Below are experts of layer 2 (counted from 0) of a mixture-of-experts language model. Rows are named router (the router's row for the expert), gate (a neuron's input weights, with its number), up (a neuron's input weights, with its number) and show model dimensions 160-239. Each number is 128 + 24 x the weight over its row's rms, rounded and kept within 0 to 255. Numbers have three digits each.
After each expert's rows: a language model's description of what the expert responds to. This comes from a sample of Wikipedia text that the model never trained on.

# expert 0
router:117137161090129154094109138158144127100137128114102162114130144131104066141134110145137147154107158152123095106125139135094161155105152148123098187133154155119162104121142142122111111120148106107113149142142100166132128092133114154128159140
gate0:110096116141166188148181154135127147102143130131096092129143112115178101150135097113164172123147154121145114141118135117099161094111139141118141135112125133117169134182132117119111131135097101098131114116126134112106145144160142105141128106
up0:126143159105088123137092103130129106160168137112183148128105147131094136097103125111102100148087132140140127082104129162161113149100136116130113128130116157126111099088104139118131160126176133123135158102134108157161099117112117142140112126
Description: Census, time, civic nouns. Content nouns in demographic, election and biography text, like census after "As of the 2020", years, General, population.

# expert 16
router:085136141134071102136132077143102133130132167155137076131113141087144149130120119091142108100106119104151147173099097138107138181092188138089145102129146135146066142153120104103142100148132174142136083104144126125142189135096112128173136136
gate0:126121126151127180162133108131077113146107124109102132140116096153132127097136128120091076146120139143146100142090119125135126127151127140120093083110130114173117133109138146123130116144129108121151144120147122151137120115124141167110123135
up0:159138166155124120175140135120109102134132138134107128137083124135144110114171143144095084156140111104107162131101069146157143061121147103132140136127151141133151137125105106150148155173112118143130116120150163142156098125176141193143103131
Description: Word pieces after consonants. Word continuations after initial letters f, w or m, like ather in father, arn in warning, y in Mighty, ious, ful.

# expert 22
router:142127109113135138128122134184117120118105102149136198103115156167089161156142112155151140127167112140165144134139087140123159135127100144143089164139144150129153144117185125179109131124116124193122183172138122076128147119125111153132158103
gate0:119141159193159153139117133146126124135097164112142099139151129112141136158128141128104161121110097122115155102141112180160128100119160106163122146126117158104124130133143098118130129149114137113151131107076145140103122084150106153111188114
up0:101126112104114106097123119131111124121121152134111114080136064087117108124103121123121113149129117147123125110132127085106112123087111132092101108144082136193113162153120148142123148128135132159113132125149107113164131152092120135138118125
Description: Title delimiters and places. Closing = of article title headers, plus place and taxon endings like shire, England, London, idae, and coordinate degrees.

# expert 3
router:155169138152153116107109131126160170120109105131171102115159148149126080141135157132120071083146137145150153138081187126152111125130117120130141116138118118138120126144084105157169115158155100108116117110127152133104112133124130125128149137
gate0:145131111128117086095071144090145131108095136108113177120141129121133090118140073142118109127114148085121116162120106147122117113102116153145096159099135124108142112159096139146124116127139140120108137093137078127115098130125112156067103146
up0:167114125137144078127136128074149144136125104164077125107165081146098135145149121123143122130127150087068113173119111152124091085116120111129090129161151149108126175132136092131157120124108127082096115085143101107162126112104071135099154219
Description: S/H word-start fragments. Early pieces of words beginning with s, h or th, like s-ust-ain, S-ec-urity, res, ref, h, often inside names.

# expert 6
router:111135147137082150141147128143114142175171173123113092145078107107116147122128130151168123125126089118124103135085140135112139133144105097076123113101130109150107143161169150125075149102105154143111122106138119134120145090147127164118133144
gate0:098128180094109081157124129153170147111079152098136146133084120105081155198112098144121165130085138163166141150101137149114118130129156166108141135164126140117109130076112092116110173102124142101108170168137136171186128168162173090156133154
up0:097141153145092096136177163126158154135124156124095168114102146127119138158093147119106166081128153129155087089136122136124130105132151145121143124150142179166114118093141126163121167162110130121143168106131116102154125117150131130136133107
Description: Prepositions and adverbial particles. Prepositions and particles after verbs in running prose, such as into in "taking into account", only, on board, to, from.

# expert 23
router:107131121137141085067079097117132128128111117104135134124085134126131121137157129097088092100100094124097105093155114128105090160100109112100113130138117097110168091132098162143108149095165120130107144122119160145149093151158161115131115135
gate0:113139138117118086126097086118143081088128159123172143119121092098146148101118141133145111156131136158142167156132146131137126129123124127117103091139122141126167092126106147120114125093128140112150096115096145169097148100121146118154121119
up0:162121120101133115156106102119085100083159159104185130125110104089123129115135131115149094169121117164132128140117118115153087139128126116115126138124101157120115126130130090130114105107115127112090127112153127165128171091147137111115092179
Description: Connectors between numbers. Commas, "and", "the", "of the" and table separators that link numbers and phrases, especially in census percentages like "18 to 24, 27.0%".

# expert 11
router:137122088118153177168086107086124142120124148166105126126096097124152109093127110141124126092134120122125153133142133099124141138122100117121165139135175109176116128161104102136164130128125114128144169146121165140146109138154136119104165141
gate0:169188096108141128169139145085133109113106157116181120135126137133118133141110111121097107110108152121142153176164147127130106143116141137132119122115193092124127086135156153145123130118087144145113130136118186163101066141159162091124126109
up0:118104129130090112108129116125150139139133099137095165135152144116153157119117134117098155142101094158105113075124098129100172120136131147134122159151094144109120131159098112118128143128156113098138101137167096144110133095079103151133120158
Description: Sentence-ending periods. Periods ending sentences or abbreviations (s., )., e.g., eds.) and the paragraph breaks and line starts that follow them.

# expert 9
router:144153143115122112139151077156150127158133165119134120110102095098117142130124138132142084128131125082156111110124132147134096130127166106085133108135148149115138151087147113121161129110143146103153110113159147091088164132115148150171132100
gate0:158160126123123108119123113119120123112106150116133144133129130081135102122129115129120116079090133132127148157124131120149146172065104097141116122139117130077120153130123136132109120085156127130119081088116090161109121120104119129155160134
up0:140123160120119097131114092103104126107111140133085106111104151113122108114131087115144144049133153119118185158109116127137165145131149176170123100127149115071116140128147092161141127102135170142074093107151086102099122127121122120145129111
Description: Word endings, common verbs. Closing pieces and suffixes of ordinary English words, such as cop-per, we-aken, lay-er, and everyday verbs like seen, put, allow.

# expert 8
router:144125117152119133113157119084125112152144141147122077112083108155114157150109136110123067115099114119150094122148151154169127132137175148100150142112146130122103122141111106106141128131168188106114135095101128121104154116135102133137180076
gate0:125116159142147128157120124144160101116099140146137100128091132139136142115158098122124133116124090152150109143127140136127131135132162114128136147138142102114088132139140149154156108111126143131119147135132122122121198096060132162148155109
up0:107176152116111108149116099115125086100110141124139089133123127065161158102182093133134137131192133128129160094170170146129128142101178128138141155105133103115064152118138130150169148115126141145120149116102142176145143182119123072132124137
Description: Clause verbs and connectives. Auxiliaries, conjunctions and mid-word pieces in explanatory prose, such as but, to be, been, became, and qu in adequate.

# expert 2
router:147154118144163120115103140142125108120096102136105145112120154178136110138103146129078180164156116104132127139176146140123142082169088173182119149134112125156138107131137116117122116098114097138126109152075107143112073140129112092098148095
gate0:103132156150116145125107152147129063160101147127142157144139136107130150145133115123152121112110107179104145172092118133079157100101136128134122161095123138164128119137113090098137124151077121119110127136125141128113148119112178122127132115
up0:119145147128141119116120150129124144100167116142153117132111080111120128148126103154076145092147117104153161104147170148173152127151175110129137067131160112116123140121142145127103127131179146091158143118140118104146120116154105104134118095
Description: Name fragments, table cells. Inner pieces of foreign or unusual proper names and numeric or dash table cells, e.g. Vaněk, Vaibhav, Mc, "| — | —".

# expert 15
router:132136148166130152143148121105124146121117098144156086184151162149130130114116139178142103147138120126120116146107131130139156080178088132132141083125129073148158145133113110097160080118154084121140117111155138173152072104155108174141141105
gate0:066110148145150160156152148088115094135165099148123142145132131106137140158138094113155151179146115135126145118161100107167109104131151158110151146125125107107111122104120127171128087150153143119137104123116092086136168171085130132182081120
up0:109138093136132124079113120136131112094136158141146105129131134100133118107134104124124117104130125123141128094083111141073162111105141131146097108104188143092115141169142162106139143106138112147158168086117126145143122068122113101113149128
Description: Sh/Ch syllable pieces. Pieces after an initial S, Sh or Ch in names and words, like Sin-h-alese, Ch-iu, sh-arkfin, plus prefixes un, pro, inter.